From a checkpoint of a small mixture-of-experts model trained on Wikipedia: width 640, 864 squared ReLU neurons an expert.
Below are experts of layer 6 (counted from 0) of a mixture-of-experts language model. Rows are named router (the router's row for the expert), up (a neuron's input weights, with its number), down (a neuron's output weights, with its number) and show model dimensions 320-479. Each number is 128 + 24 x the weight over its row's rms, rounded and kept within 0 to 255. Numbers have three digits each.
Before each expert's rows: a language model's description of what the expert responds to. This comes from a sample of Wikipedia text that the model never trained on.

# expert 1
Biographical prepositions
router:116130165127117101166124115139109080146126155157112138123119139158157132118112119108129144118119120148131137141171103109087151084122132122148188138180104133116164119116141117098094117157100113102127160106113118123092113172111128132073078133134131142146106133177111122099160129104125087127133116092142108151112100148195145122098137135110078123122175122159120131117142142108149105169135151072120157146133144096131114123141124125100133122108122144118166094118116137172154095143141146
up0:159124147103150144177159110079127126133126100127133100134147121117155119097135135126099140128118111155112131131162100101109067130129115163138148133126133117135137130122144116160109165132151109119102130074140162126090123162070101166115089179127172173096146120132147142116173116125162056122124115134097149114151102130113120110089134133165077101124124160158150172119111115142167118084138171110129170173164105113118108137128175129100118103170117144103153154107141110113101110123147118
down0:112110124185141146143077138155179144120142148142162147114149113125121118141108135140099125128153065115119149129146095157117128190130153138120170100106084164120065157138180178134114153086168153121110128131146123158132130176087110165125118116141163139110125101137109138089112164127148133119158119142141084136128111173136154143115106173163097118121169122115122135160121181140121115117096098143122076120112141112137131157093137126170116111138089114100164086165146131100139114139170128
up1:145121116145107087145121121073127114094141140150105129130101168153135135109125101117173103105072116149130141140116131125130142121094115119130163102117159095099105120143172156119103143164158132119168161144103140128168154119105088090074157153168145129154133127118174118098179112119086134118118166120110149137166130084134132092075091115127155119109128135147119121117139153199171139131088185146111160139187170126122112125129157124077107175172102123140109133139117127160122101150119178
down1:140112129132133140117129090137088126120088167106156081130119120131132137165133134139095139134137174123114134135132139094121108128124114081115098131100099103140077119123111137139129117148141084125135086119129115149102136107161146195145125113115115116130119091148082157142123117095093221110126133116112145113146140128106130108148121119109180161151144143119117102125131156118072160127103120126119170143158158116127124121122126152162118106150116093127082082096101152159133159142118138
up2:158122108140138142125112134134121158125151092105118118118161104121080125134138107101148108141136136146130178133138148169109162108131160112118140179122118138150130135122129135056147097165109148089119134104140109114142168119118100135147148122161156122098132068108117159126127112148158100122138122085151103123147121136134129183054152138112137107141141156197153151114112101109106118128133120092152122157159106148094116110149100107101134103091128092137110150152105099126153116112164098
down2:154105073131116144100134147132106163121126106105118179103098073116132123158134179104157114134141146101128121132183128134165145102163134139096154152103109116116116075181109136125098120121125090102117119113120133109156135137142116140152136075115171160111145129157164143130146145131130132109144102113121141088169150105137188128138156125122102110133126133167092145093160091168107184136165114113151117123109131147150144155158139106110140108178114133129105163132127108118120093122132108
up3:108108147081138147113148118126152136123132043132149126108155138130106165108101108146120131119157129115123154134116133151109136122130099093121118137091171159149133128146105134156129151149138151089142098158111144114132100117138134111121114155162088164183120106109094120189095139163088169147111095089132111146161109094161129132122144163174139115117125160121118141101091139092128150157134151113121154099097121109141157134077113098093085176146097148140092099098147114137120114106114101
down3:141133130095149137121123140121128119095126146111115128140154130117126112118173124129128118068124110088118128136144117123115136145142123103149127148128109131154175138118113090134101093111148139140150142130130125082120114129101102103142135117122113163105118145157147090137155145125166171161079100116156124113106067102152151099159120157133123122165155143133124125166119189156117110116119107154146143132091102120148137119158168156111116099106116094160085123148132148119156101161110120
up4:133128154140100142137125118088112112080103135112087130125192196087107150143129140127099130132152087143138115139116163109132134117076139133111127088145140138143135124129169141128094143120082089152151076137128144122125118106111105096146119097141137158122138128114125103127154117113082142118136103166134122160074104126137140139134105144124114112131119139119081073102079105132154180133159129157137136150133136146128141087129119150123163139170112143097175145128087124148102140088167088
down4:113121148100123117123167105140151126130093108131134145119144124112147119069081140132139140097141121107121099117132147104117135144135096118135115114153126153150112151185143153146137121138153123139122102068110144123118124124140115104156123117114177083078068105120100111089116140104105115092125131116132118114115124152102123153115114126145110152172116132101197124154171108115127127153158118100149130117125151150159135079108158120117118112147143140159139120124113153145167079130121113
up5:122120146143112168175119132096145088137094126149142084151111101156127165119148160128109156156097117094092143123082109174130168132100106132121139155114130091168167174143111161130157153131073140144124147140123135139160119159148127063168057111108148165070104153147140136124155127110102076126182122089134134079130141122135135178107144131104132106097138158110112078105151162138129142135147169116137103109164146118159125153142093144170137164156142129098140146135089101125140133130152158
down5:135129082123078133112114131087153079188159104142097174142135180140144155168103165111146129112154099172152137115143177123127139118113071133149122149124127156135072127136076111140099107109147131135135128149178133105159154121142111118085163155142136130129159095111116180151050116123126100176155096169132115150147143117133152117135115127095118102145102107136100131141119087113138163105147121127132092136095126127154130142091106120102109098104166127143127168159129119105104123097154092
up6:114094145127124128109143147146099150112159151109116159147166137102164117150146110098094167092156105160112118089161143202142133143148126091078150106133139122112148123178135087143125128131140132117122146143138134142130126131155121143135150092107132118117118110164137100131109135116113090091176119131102123116153091172145120146121083084194148103084198095120119182150124120119147126158113086160170118171135128162140118130097115130112090108170096127117162120098144127144135154113106166
down6:136178091110151128133108147093139097177156166142156103138105120127135120144126132094159145176100155110151108129106142098117154132154164106092165118127128131119095182115151142109119133130077154103144149082165142097127103122114117143134122151146146111148148135143128121094177173134126111141106099131159139100093150164162115135131147106120109075070136124131126113142144165142117092104133109128130112121154148127130144140126143170109129173085113135091115142168137116119134153150132166
up7:082145164140145072125127096135125159069108114133113116117115137154151151167146167156130157133117104133124150123107091161148147099101111118139120141168095175137152088113137123124141126094178132182171114129096121124144074079145132128143148106102138125114141133072148167097188113129137131158112147099157136127127105119084142107084143173158153119138095104105094108093078138151149115108144122104138144127084096140135093069133134152134147143142130157122144111120140167156122148114115100
down7:142157111142141126116129100104102129109129142150159110182153160120128139127138102088145194101147127122118145125125112145077130135184138102117137105109144094138129086105131120169130105118149098122108144117095147139122122132097146120141113142146146102132097085100173095126128148107124122141129161133102158101119122149091175120119146127130083139133078165077139154156156168164129076169157141116103135164160104121166125098167164125117132132103100107118107106166142124114117116168123131
up8:135064103138049172111126135096116097144139151114136148101105150127118140132106123140139102148108087177126138129097130181110130090123089121136134105135120123113151140138131123130104110135127129136135148146090132152146174129140098095130133148132131110160179142110134118134133145157152076125177136121144087129196142154162129100102089123119136118115104128135141185125126152141131139126133114161126136152155147188118106099141093148154118120130162148140166136124117113076126139158144126
down8:152173102099128120117162109086139119112144126136095133178111147127148094065134121131112169110177107129103131147102142135114101122193145088115152102162102119108126142088101157135108147121140127155137144130153109118100144098165126117143143116110092098131093098103160191124117140123133125132141102148097135136156161114106102164137096132159124135136121138191169117175116129124120154113116150156141144134123098105120144175100118122134151085090153185124115086091135159096160125151109113
up9:124138124129128133146130111075103099144118104168135108160162151116106149117140110119155131135183126122108162124138147104154152103043130125116178167119117137095149129120092122093128124108129125130134185118110160110126134146125138116096127110128125122131159074121102155172143126135132147160080145085136182116129123094143128130121162110145095130112129115123098186127122162176124140140112146149161113130108098166119140131121129110126105144115081170094154146130095138124122127096146182
down9:147118140166148102128146141075096144155111106105141149128109122133140164115125116128160154127119099047141150144160131129179136173107101115133120143106108170137125084107136113091098136144122153121085111126169083124103154108098136159121139055122135113142144147156149101124125101124155121105126142136111113142137100127149136143113125131147119093119142101125108107101138127125110154059144090131100146139140109116079141143120110157129097144144110116120149140118154118137134124143107126
up10:109104150104120096113151120139140131108153088161127134119123178136133155171151163112110115104109136138147126140119148107151146092091144129105128124095103157116088107109125136102140119133119113157164098125126145137129146161157095128160101140129110147137112119135114090089151132093167136102141151127124174107153078125124146119152117159167145117134130132134120099150132166131143144088144168141101119141098151124123128136172094121119123158123118107124075104142123133135126086118163134
down10:105149133122128082148127155124115138153162128153119135109119129129184151104118130160107114080115090126120149122107131073138170087101113106131122102089098141130123152115144103160194112153121123152107150109129114097131089121100131141157159121141100157134127090114120134119113137120119115138125137085114132122121158147106172156144131131111115127102117138121128207130108122146138111129148116114126162081110153180147123131101105156126127132120132055131092098132139157079159116132119097
up11:104098143134126123132135112107128112148162133095145131143122163146117124135128125157136155158159128126100111096131137145088122108126094129131136119138120105156152164169121111095085142137147173096112199120089131141115184107162099152121105137097124148136094130176120087100121109099166136087168112139147148137151139157122149121140122117177123093125166157145123093128168115116194109126143145105173116128105108118105125132149127147144138111123094114115109158178121100141142100113087170
down11:130165112144097140124157150121116140096170108155126124158108160153124182149105128143120088122142179165120086150173139122107157124131129173159109118111132133142116127125157071155134149080119120126113106146130125098152117156144129111156133142131106108144147110107115117124169093131113143111115081123065092092131099094148145147149089185126135090148132123092114134116146083112140156126141122120142124105132149089169111111131130068098112117160111096139136141102148153146085123139122167
up12:121151139112140112130078110097143160088101091123105122123137118119124148112119111138095136083133109134127154118126148138117164154135082105112076078115093140135102133140120120104171130142141149173104151159112126141131086178154060122119127109156148108145076168147126091124113174111102088098128119148093125107134093130145095113121086131138101107074089132148132149136128133133122136129152112084132149119141111139176155091107089121151120119080160150117176127105134100124122119116116116
down12:162125163130122170154134128112103071157147122092140117118130145102097168168113169159075120153150129104146060125106158120169086154129160130115122159183144134135126091136125136165131141086156095117132109150110152103092147123111159131178151148144092125073136175134115152122123166124150149145091117103097133098118145140137088133102114067108107138169134051114117124152108105123167149093128110170117129186143192157075140129144141122151153080116136139142090138115127102101099115107104102
up13:120130146135130163157111146160168137126127080100136110098149144107143177174164111073166146115145100107095116169126152099100150088103118101114120170137141126166119151141141130149162133162136128106142152139141138125135166125120106109107108172131171113119143111156097157150116084135118144118154105097091121100136106109118119160104156139155122130160086089115146144121120114114157111120145177117079149151139148139117068134124127216168133128122119116078147166098125088129146126141099152
down13:124088129140136164151161120142138165144168147135102128074146128097107111148099110133108159053125119139142114130164104094128118177143072146161117107147155119127100130138117100132136141132146079171141116122136165146106149129135121140139093153109112136107135074133131129094129135145102151141127106182116099115074141086154120131170091144172162129135145206139108094124097157117165130146152101149111151089131086104118134156104133089143137151091134141151063119118148169084131142114099187
up14:129121147111122095129122143120146150140097117133140143151143129160143191105148099119134104090114146120146125124144148136088103119109140118148163106124144092090182124126143169138144112101092173106078139133081102126134140124163088106157143153122126106153131129111107149103122109077145131106135124113128113121147122144148160125140167084177185168142115127148143095141161133136111171127144132105105136102088110123127105107081167116108152131158125114085127149143129097134118090125125158
down14:157150133093144069142168139100151127117105170145082134116087156160134156111129125151153142123144151091102107134157100161151104104110123124106113103124074172137093107127153116127111106116099125141115121127109116133171113138156119144138126152080088107148119166135097112144105134160152125123152149125182162184113174148106116168108136116142138110163116077096144124159126140109129128120093164169122140103149150107171120123177151127112087109135106100131154107182125122142115144137136156
up15:115109097110123110159166136138107114142145119140123141112166130099160137132130107091098156156141136164127131132127136151099103185083167124148172150150136147137144105143135104080144135122135117157175126143133091134150141146110142155112132152157132112162165117154108136113108125126160123157133113090127147112119101197117111120161104135124083099138097123118094144139148127100166119146133106123123089119191111144071103107149152162143139122104150122140161110124115141104106102138180127
down15:134094152120109116119131134158158124152134125107123118113129163131112173122167108114125133122136131122102124118110159130120118148118108105147139092071145120127156120105121143145170127104140108095153126092157145095122133161150106163105113131156171160105153119144094127120090130153091178121096085115146111143175112154122130121115149125117150105131125094117121151140082107134082086116078097133116122122155126156105104131189147144090109146122152115137120072129157150128143163127199116
up16:126103160167124083155110129113154146147124090125127139154121142116098153189123145110116181123096125147112104059155161158108166129126134151172131090130149110133141158154119148133119134163140100175154136116120110115090132169162169128125133129135123162144143122092111078154127119137133129182156115094101105140109136121126139126124096136086112162117132145134091186093167140123117120144119143113094142105119124142138106104056126094119126128132125111093139151117081125110107117144156125
down16:125139128108133062117144139125148123074117122162119150168112101121157131101172196124154090099123152080095096130131139148158142115148157128121121117104159118132127137141111122142130095151142106138103139144128122111106108165130153135139107156168109155122139181180094114158124140140137132155112127122133169169153095099130103088152123109074163126099110089128144143112209106129133147135088104118116170126140158133105129125159093134127130160137121084127148125129132142110121147113071140
up17:118136148102094080174152173119084135126112127111140135147172124141128148115116105127165127127150142140112115114107147132162166098123152056149118164151155054107135128108126139111091064123157115150138127121128177134149181160102117081136121120077138124107107137126127079092116154107160141143138135128145111129130134104083133073101093147119099137089123118123132146128140104083146152170120176121128078124119188112123150099104149121156132100099091149125157114109128111144077114137101150
down17:094118133119117119116122152147157139135113116140107165130138073147137090139110098127126093143138128118146132144108146119097154159148134118165121104143121105125152132157136155136140153170139106095129087114155135111142160126125151112186133158124122185129093166131164120148125136118101125121163110136114059086106088108142077093115118101141120168173077150144169143182151131082146111122117126154122117163154171125126109142167118122160089152134112147105161135108138141165155099133126152
up18:149127121130142092159124145125119145139050130113144139111112159118089088121162155150156153131133097114082163124102123156141115177086112087147147129129141143122127118145150126125116114144137096170126118166147152091137177148160124145093100121126122120106140139090137129133126101111129086123182132106129105107132157147120148172148084105129100131094143144116112137116151100145111162128133148112115132124143130170134142129138139121132098151168106130155117114126159101078137126108131118
down18:164129105113144172125159141060163138133116105171086144156160170067103082127133162101098102137154146104153096079148150147110146154122143096151106108121150105090153116164111091155131147088131148099104160138131118154080130119123128110068134108152152149147100111132174124120161148110098141146114115178171150099098073126111149161139125173129075126148128159121147117111123109109125111122138126168140130122140134112146125156140113119177094095122104154181105110098099136164135130116137117
up19:096132121124121099166155134082145137123139132154107100115164156128114138130133124127132129149124127179108197101147132121116132145151114188164174104140151147148106129130126138086098127151110136119113145155107170135145115089081116115123128110105086125125104136133114114141104140076147108092121126119142132137126056103168131128130127153105123076115147113108144152099139163132129153067134114139126113135161101138101111129118114134139110144147104170124151156090132129087108135168111131
down19:137204113125157119129165154066122108128108169135095139127127158129142105100167104108150129086147101142133188139124150117116136095124136112105125096175130147112102166143120112188139139138103131099124152114136137113081162141131144088127092145157120133163164162122157099136103096134117128132120147143109137190139156120072185159124089164120114121094117097107141122144152133105127113159153089091139111156100118125161132126126118164108137108120126139122172165120119140156122150174144144
up20:126082110130095134143131140161061152141113129107106096162139134127103121176131120150182145108151098131128138121132059121156113137152143109101171134127157056132138126104119149103075190173125112082098169109116129106126099124156125112128155135109108129129122152147141125122154169090126143150151138154124105105150055144125115112110137136158160127130115094117145086135103106116114122075165138118094134146147121158158135117137134132101164126118114123115111117183169121135114115101088142
down20:172137152132161118144096111119136109130115108130130138135119113143140118082134131173109134157097166135146090119121121153141115150126128140101121092132106121098107138098124108139155113113084161093132095151126129139145119139114189128126123175103125079105136102137109117118143132146184129144113130141110106112104142144121140132148105092125142117146103125089133086093155155131168082117121109175136112116102128131116153143096151137137180143127126153104119139155125165115144118126164081
up21:105130112149107093124075122102093104127162087088126151117155123135103126109141114123107144118124117141154139134147124099115119116142124078139137158116136130143116153113132105090103122086181133138151120125157165100148128146103101111129109146121115187152097166143125083125144162093101114088136175142154152109092098093113151095111133151095150151139133142121103186122130144139136165141124139097174140080134109142099149106104146147118119152135118127167123081115142144138140092115146160
down21:155129089156129157147154101138114147114108151118128140160106140145154124119113128130140137110104144134142140111118136180133115155117124141121147112108123143164103145081143120132125156122187114176130136111119164125131103122136117150118140133159112119106166106128184106179088115102123110107197147144150079140122095159117151095220135102136144132117106152129117135103094115167076147145165133154138113094089126141152113165146139128108142142119102126124125135115138078132139154153142154
up22:115144117117115146106132111127128119152150115148128090120158133141131132131142084098120153135121108131096186144175143133100119146158072128149123106149112160127101125113120120150161152133183124122147187143095136132110123115103137111058115147135122123107119145105107116123149115076145156166079133166145084194151087105133117127131158141133117108139160153100139163099164123156130134099085123178141135170111158126146121142125117159083142135150139130115123149120099134109093141139162140
down22:129116125120102138119152130100170123148133112174091125093133106132088161117100133149156120119134123113104112153153144125145107123163152177160122137144118142128159116104134143133090132105178172112166154132142154122057118165127113129180132143154134105114141091133118092119091165150153158140107119146080125154128150125168133125107090144159154105103135123122159120147105107137093127135100103160116172112122139155109129123123134124074159119125123090109106168173105173104124155131101098
up23:157198141144142142166142100149147133121122153125131163129127120094158150139152151122136135110144108121143154084136110129143115151131088102121128112132154131134122160079170139113106101170105109113106134146135146077166127149151165091180142097133135110147186060113103097142185147152152142130149090121135129137098099107112116083112204138108145110119122095096128127138114160096102145119143114126126133099152136138101115125126164140150130167136113159142140148148112121140121141161129114
down23:136153128110132192128103109137103153117131120111101144131134152115126164070102142109158153086113131156091130157144096097099105088127129175164147152182114123112112140162104162132144120082180127131145170113163118073148106094118097140145099145107200116105119141134167130135078139103156151144174164091152134108128090121110151133143122143097146089157124106117122141162068129157091120120123113118148110132159117160133106155109112147191128104171107083127136145083123091138174152152118161
up24:137123157146144127123128106124088106174094113139136128156139156098132140103111085097097144120137114148119114124087117140099154132101103125140133131112122132129144120131119124132124176133078094122141153159138145126095110100158168093147086156091140111138135118180119130120127130127136093122141100120110157151118120148145140187147158118118100154074124110117086161112110130128133162168174111143122132149170163103094124116121137123116129130100121151100130144156111100106139115153190180
down24:166137065144153138084118123139161182130120103094148129105096165106101160090145109153106165122110122171163145137113100102133119137174112129080149139094119126133144119120100110104132110107171148131105150100104139143129139141090105133113125152152137161125145149131134106099091154127133151093156172163129147131132147151131153106081151127163119123160135151104149170153124107142118085114073136103083150141162102189106156133132158130129166120155117130141118122128147149148095091082109100
up25:113139139130145130147089140133129133112120122154128134104153128149055125143139129126142090131146111137068119128113131107119118099134165137158185152126107120163146123107074106111155120126120121148127086149123164150148108139141134117081102162143145126164139149142059132128101134141150114150127137138157136130111132156091116119097107157163129129139120129101127149110128111135141121141157117104120106123147142089113122095129118157151144138186141141136115102162081121122127119105138163
down25:154110136170118165121106146144129110123094100114151129160109158157123126135154155103139135129116130115123160161151145107098107173146126147131111132124144164134140116152095162113122117123130106159136132112148118180123106109115144169129130172115145137134137156138126176136080137176128150118109138148115134115163153106144115113116119155148128158131090113067116139065090144152112131131101085144154129109061151098111080092156112165157130139162124154099135152099129132132108157149118095
up26:121163132145114125168117111152122184100101111124121149122117113107108136106157133144116120113130078121144146140092173116144178133121080134162132160131140121150088115143174152091138119145135161123110164118118111096155129123090116106113091142133130125134138152136101142179112108143140126135097106109108157105113057110113086095136095121127145141125144123131134139139143095136131125163109173150163138114094133128080153131089124098160130108121128098098163111101139100127126127092126131
down26:146099151138148186152124115113159143144122127166129143174142130129150131088111146147108133119153107124133117105117073148095114154104148123121123107162146130152152145168126150145120155102097105151141147105150123150101128067089142169133059129112144145103090140116129102104130143110126202176075153144107129143151169145143112160122127139146135097140122102147107126126102144174135106133152109153121116163127092075092118112147125132145122140076145088111134136142191123096089114167109124
up27:146139168128104117155124097100161136113099144158150132159081111142156106109135117117134131126130134166110134111090152109113161135113118119134113115113154117129125120085173122140105140124129127105140132120096124069180119144092097127102131098131131074095159131141099152113145102122127097145116117140165097170133135136139141107121133186119091115109140151112131130131120148110110099111133139159111108125114092133159130100117123137108115104131143151124175124154149118109131166132113146
down27:174144100132160143106134109165092148097114123117142142132102146107151138123129121124107100107154124078124137090091166173134148120143110118150173133122128134148081140109122149102140123118134169070097125129128078156112168131084061143140133106146137130182117104129170125153142131110148109099165163087157107105110078108132136125150120135096119100153123102103118109163130137119144127147114132104138126150110134149142144107172114146085057107115126135145123102136164113128137107097100116
up28:118132191160132133117104114148122134161122139126168129115142123094122148108109104150162146161126086124090138120073085134095111136181147146142134142155148154135138167121140101125116140113140174106147102137116126131138137114157125113139094119099075151141124124118087144176130144148182180095157072102095099167159096115122133139091160128131166182116123136095137126121097136156148139148136122120135120135134107167083161136125116109089121087117155139155125119123111145141145095156130114
down28:145122161149116078113174138138087165130098113142155104116148133141106149144093135108147130141097116131146152093131165132095090147125142082113128132090134174129149148088083126167136093144144075140111151140151118122134090171111147109153107148140138116093136106127149114151120112117184143077141126092113115066148118112119141128121155122139111161102137096152128151134146174134124083107147126159105130121132141144148099133076152119136095148126167143128105113141158088112134108094145119
up29:110169117119098101131136099084122147127133102136106159146096119113101109119132084101194122126122138129140123124138112166122135097157130112124150107142108144117116139129125133133110139124137138167148125143148133144148083111153099143150111136149146122089110098144100134099149172153170146114084118105131137154157162148147132124163176157116143182143122156101136103140105103140127212123187134116154137154128156120157168085120108160118131108115090111123130087099102078099168135151107178
down29:098160125104108156131118128109129113163146116146119182129126116126149157110141104120114113113136114133120145112132156173141167156080173089148134162154105172141123146094112131105130156130104110120097094148179073120147080091140121130150128098118123130098125135128154146117118083119169187106162118121103125125140155134107153102158111092092120163083130127181125129123128145115114131062134104104124074145097129162130124145132159114126118128110175115121164141097137153119128079122167146
up30:118089120097087121161098149147103133109113122148140178105148131139118103119122088108153139150142081103135104117091132144083135169140155142161084147142118098154132164130114115108146128135125147124147116130133142120139152095138119124095130127109147160130156156117097112117068107077122126127126150163095130103169122153096144122090128107124119152145130136152146139150118141116135125148113143149119178161194089091120091117123114112146169175124115134097161168098129106133096115103177116
down30:131107196159153139161118147142132115155103124176104179121145146125127126098077074142091142164134112138202076098151136138103169174141128134161105118139090141114102131124167123159126145156100144136118079090152177103122093149134121142153064122173156158106137142155088130128120162168114142116127120126149098133147149151073108151144122115108156168111150153129079117149129137106150106132165106113175147131161108134178142182119128144125138171151124122123142133156114150143136169168097134
up31:109118123101153110114131095144121150119092091163134109181110166153145155148162186107103125132147121134112102107122154131130148150157138135070136112116115097135131155116160120125146119135176128164146132114102089104117131118126139140146090126098175107112137137150150153152167141082128114096107094109151157093117131140099095143093175160111119134170110155120121129116096136143092138150192153126126127114097125111146146145124099140144136124119089150118194158133100112138123128119125116
down31:105174166142136177153128102165107101091078120122111108133144169117101126085142110098137147107160147126146140142130121125136111160131166122099091143150141121121120125103122117125125167110163123156099150136145150118149108104120148110125156148162103104094118119098075099115125126154132160120156131199149128123102110139129147110150085175107091173110123142130128141113155106181130126150099103158120100140121162118115184095111152135130122147125133183125127125136098134113119099118140102
up32:111159143097162129166149112122130134128129121108127112118137110147146155132114131143098159116071113138147098072157107126165144095121110139117134067154184112114131146143119146120113112108143167148083124114108142145147170092112149091141126120132198140133102098104106077105151115080133150114163127144152160151126108112137102113120152168107133108135152143147093123122092120116137146150121147104117123124146133128161168134095121156091164120131108168138137102110163112115116132137105135
down32:121112142101131168133089128128107138146137132159150109213081140127118134115157113145084174115153131109107135124137120106087163119161143135125133097114140125148124132178118135139168132137117149127110136177149158098140128085081128110152119124183176093080134165135129104133112141134117119135130145141136115139095127131134154126120166122140092092125130108153165118144149114098157111172135101148143090135170096194157138131129127109134166101089121137128146127119093148109142124157121127
up33:133132092097131153116105135137119120112133119099176156127124177102145141058148177099136153176134110105160120133131168095149130110094113142132132173139135130122123157148119154132128150150120143104130110145147143118124086176078133107126109117099142102133146115130127136086084152129109113128158127083105161078177102148130108134113160110090135094132161134118140130121129117175109132097096156134109118145131113130136116107113123138157132131164137129119161151156128114153160172152202125
down33:181116161131128121149139138126129152150088138151146124153124181112121077099100091125101116111122104130135114137122135124182140149128120109090125128107126114152103175158122076157128121131123134080143154128105149135107131130168123185167088111141162148139064140127134121119140166167125091129109133159073142150130180118105113128132127103105134172138163148169083122101107123110104121131150120107172130073138127123100080130128140148144173155104152145129078124126152136127105136133152145
up34:124172149134138133114087123133141128085064135164151116143131156138134171160123102112110152121139103114099159117151140132135094128125082182163141106146157102163141085135134112121104122087091143108134134125109144094152106117082128088140168100147103136142133132118117150128114134137114161130137116118128127115152097099134138115128114132158144157127110140124167087135127082159146135162139100164085152169175157131134108126144125138140140110167132112119176118115081094149149129110142104
down34:123186165114131128125128169142156141119151119128096143153128148127146108116085171130155078127146153110115106102067156099149125081119108176126136087143092154135124145139122121134153129128115117162074126114148101137078114162111136131137126144117136101120141115152142190168101108101121135119136130166134147138115113117140138110111151127102135140129114110096136128109117112129090132115154127131113131126136151142127144100125112090174117091129132136144133158127159152145165147126130107
up35:098126116144133140162102084117136118138113096095128110129091131119154171125103145135142181090125146145158095120187100100120142102092155106161120108115165110097133119135101124124126095148131141141145129134109093121138148168093114103115179150134108137158149117075089081132172143104145091095105094093132187173140115089103116103072153089122144132151119138119137104120146130132141137173140164155125136162107130110096104096142103127148136171127116163091109180136119133136137121101135174
down35:121101098168140127132138109124137119154126127149150123163141096106150126154135155125120151109139114129114153138118145151123108147146152149152179117162140153113090177136071165123127127119173162132184115111126118104081093111117115131153137124114145085143100140102095119095126145089119085153108105116151128145115159097150126129125131147144097167136097103118128155120116126122140099111109114151151103147091057114132096090146114133139104106152131144113145142180131140109146128182141091
up36:134135165102129088146127105134081144162101162125129134096109131089116144127141152145147129115113148151094146123103146100154144168126122092117098133071116129156116115153139072094132148082112122107133160164128139124102097177127107152113088132145107171090123124104129151112135187138078099112118085085128117118101156120173119133127150146147111092144122102131093095110110115166126137112141099147133144114113158144113137131116114156100144126141102147130141157125157110148117157107105125
down36:107105169143137145109126108124126127126134122116146132105123116117163143095119088160165122150147117071126158083117162174136149094076113138138135114102104092106146137161126180096119117104137141133134126132154087194094144092159120141100125133145154105138115141137146081108101114120148139133158150111085168107148194141128162105173117083105112138144139153108097090124136129148112122094116130101132118111067130147147141143181144163119151158095176145150105096165155117152127140128113105
up37:122150128129129157132093104093188172137083161126137120145078137123148098138115138157129185149118111113115095127117112113170091132129087170147130145106146143148149148105167081133106114115094093143104155127130158149128125125105170130149064164096134159125112110145121080137129123125163157096152147148177119100138103141137162146108145144093113181153146124155082124111094113141104140121148147104114122153122141115109138076123162131166164124148130126110119124185113112097117133095136116
down37:153128143103162143105109108098110142199113146132076096118120187099109105133129180145148144121095134141125103138135186117134113136146169143098117073115123146135125137131141112131123120124120150133089174165108090138136100123138084117148118104119142123125132101120121138135099139094133122121141126105096141131101101168112166152117147114145135126082123132125096151133126115130163105164150119099136090115140170193102141163149127111120128147156122123131114136150137165137151120112149129
up38:112098091151139086146119093122136132115143124129120126170118118121138115100126129166073160150174091131179109126121124154152164138103149075138110145120147117168084112121124115076126196142099128141133166148141138129128116175130077118136097162093166090144154132130082129088075077117148112104124069103112163123095053133152114120093155152126142125114140108109152130101132126094155112126125151104087117134164114133119136121138131099135092130099094085134131155127161096110120125124132114
down38:073166087153115134089158109172106118125114154116080121141145093123142123117121141154118157112125099110088121149119161094088100143104187116122120100095146151161144122112122161107139139129089133137109129136168127123169102131121133172095130115148133130142149092096135160138130122108121158168124137147112160158098132111143128145134113144182128153164094117149126165193141132116157098127117146140108116134163102138122136123148087138142122117146127111128151157082162103133102103135103179
up39:126127167132115155131119158151125118146138136085132109155125154124159197128131103109131138141123100158121151147182103124117148151130139151123100128143138164121126093130169155134096146135083099135131133095084142101138135111121142138105118149159163103134117091096114092146173089085120153169143110095155138084156129115149121115124112101146054147141158098140114116101109154126152120100135182140112166138137167125134075146150125091117104120127119124098160159143135122113087130156091131
down39:116117110184124140146144136135134127114128100107186101082155124106131103172095114131110130125118145122120140134115126152121093142137136083119122136114097144152095158122105117137176143116144073110149110117144108142125143094164156107120128156155104170127125097155117126092151144132149166129142140124077174098116121173149104129127072123094135153144175112117126113180191140138134157096092118156129132125164115048139071088128100162142066143113151152139091126138127151103151122121110159
up40:101142156159095073144147121136099125108154142077135149134126124148130097133136096093118111135088137121090170149086107155100166151100083057135119146136139138158158080106146124168149098142112120152090107130142162076174104141104140109130103137155086149148116111079149114119116103157127133138086076133136143161129162146166147118101150117146152081099103106143107128152143139145133141099143118163176127098190117138126136098122139121164148149119068159111155124105118111152163112097132132
down40:103149081110131157123152126138123140099134137138156132119122110163155049169136164118098090153094148145136139123140131175133101125150115073122149122159151120091124109149132152073130109108172126095117137151167119140131122154120120121147125155185175123127133122155139085127143136127096106123138085128123112135146112174098129120113135120137119128130152092152059112165101157120087114143134085149143102149119102115101155125128160122162093084172110138127108111101137092122183100115085131
up41:093140135157118129115099097127071114151129096128113140158139099100103123139101111140111152126147164139162131149131134087146126095101145131092148111164122110134112129145086111135130122145130139126103142119150110075143147103136097130098152130118192123133087127106130131117137168135169167112069170118110154135078171090160136126127106111118116117160139122098117140101196145096141110142139103147131071128122150178128102122134126137119160143132079133138137100119118107129126146141117121
down41:183135142143114132154112171160143147136127087124144113179119117144157110118081119080142075137134086160083143126094118160167162120156128121093127170117132114111171118121126144148153094172153111151165110139157167161143107120190115085155150087118125135152063135102132118116144152142161143142101123140111134077154125122132119135121162126149132099129127144124097135144104085102137126130109154131138141145139166118156123110135121119099119149097110110131156128125139140127181129118158147
up42:087126122135084121126099124144146110112086089152140123136110164152121123139135142085110153126138136120166134116129124150129122123094143121150126147098147119131120125147104145126108165087136162136100116124117146092117124131158139133128155134170153120138155110142119128147134139138134076064149126088102124147120130084132138126179135093166145103116088074114138153137121130093153121142141112130115143175140157112104108101147120113114117110126111141112140182134096105128095140127162180
down42:152113100124183121103147123046137134130109178097143141152116126182122143137159138092106168152160096149125120100070108145170147118175142142098161123136146110132103177155106130127133098073116137151118122120175117140118173140116134140149124139112145125165147105167151120113127130148087144120102099150095140148131137135129172118155085103137109121161090121118092138175128125119134093133165119115156121129117148094098159090165121086090147126126124137123105143068122126131098112159115093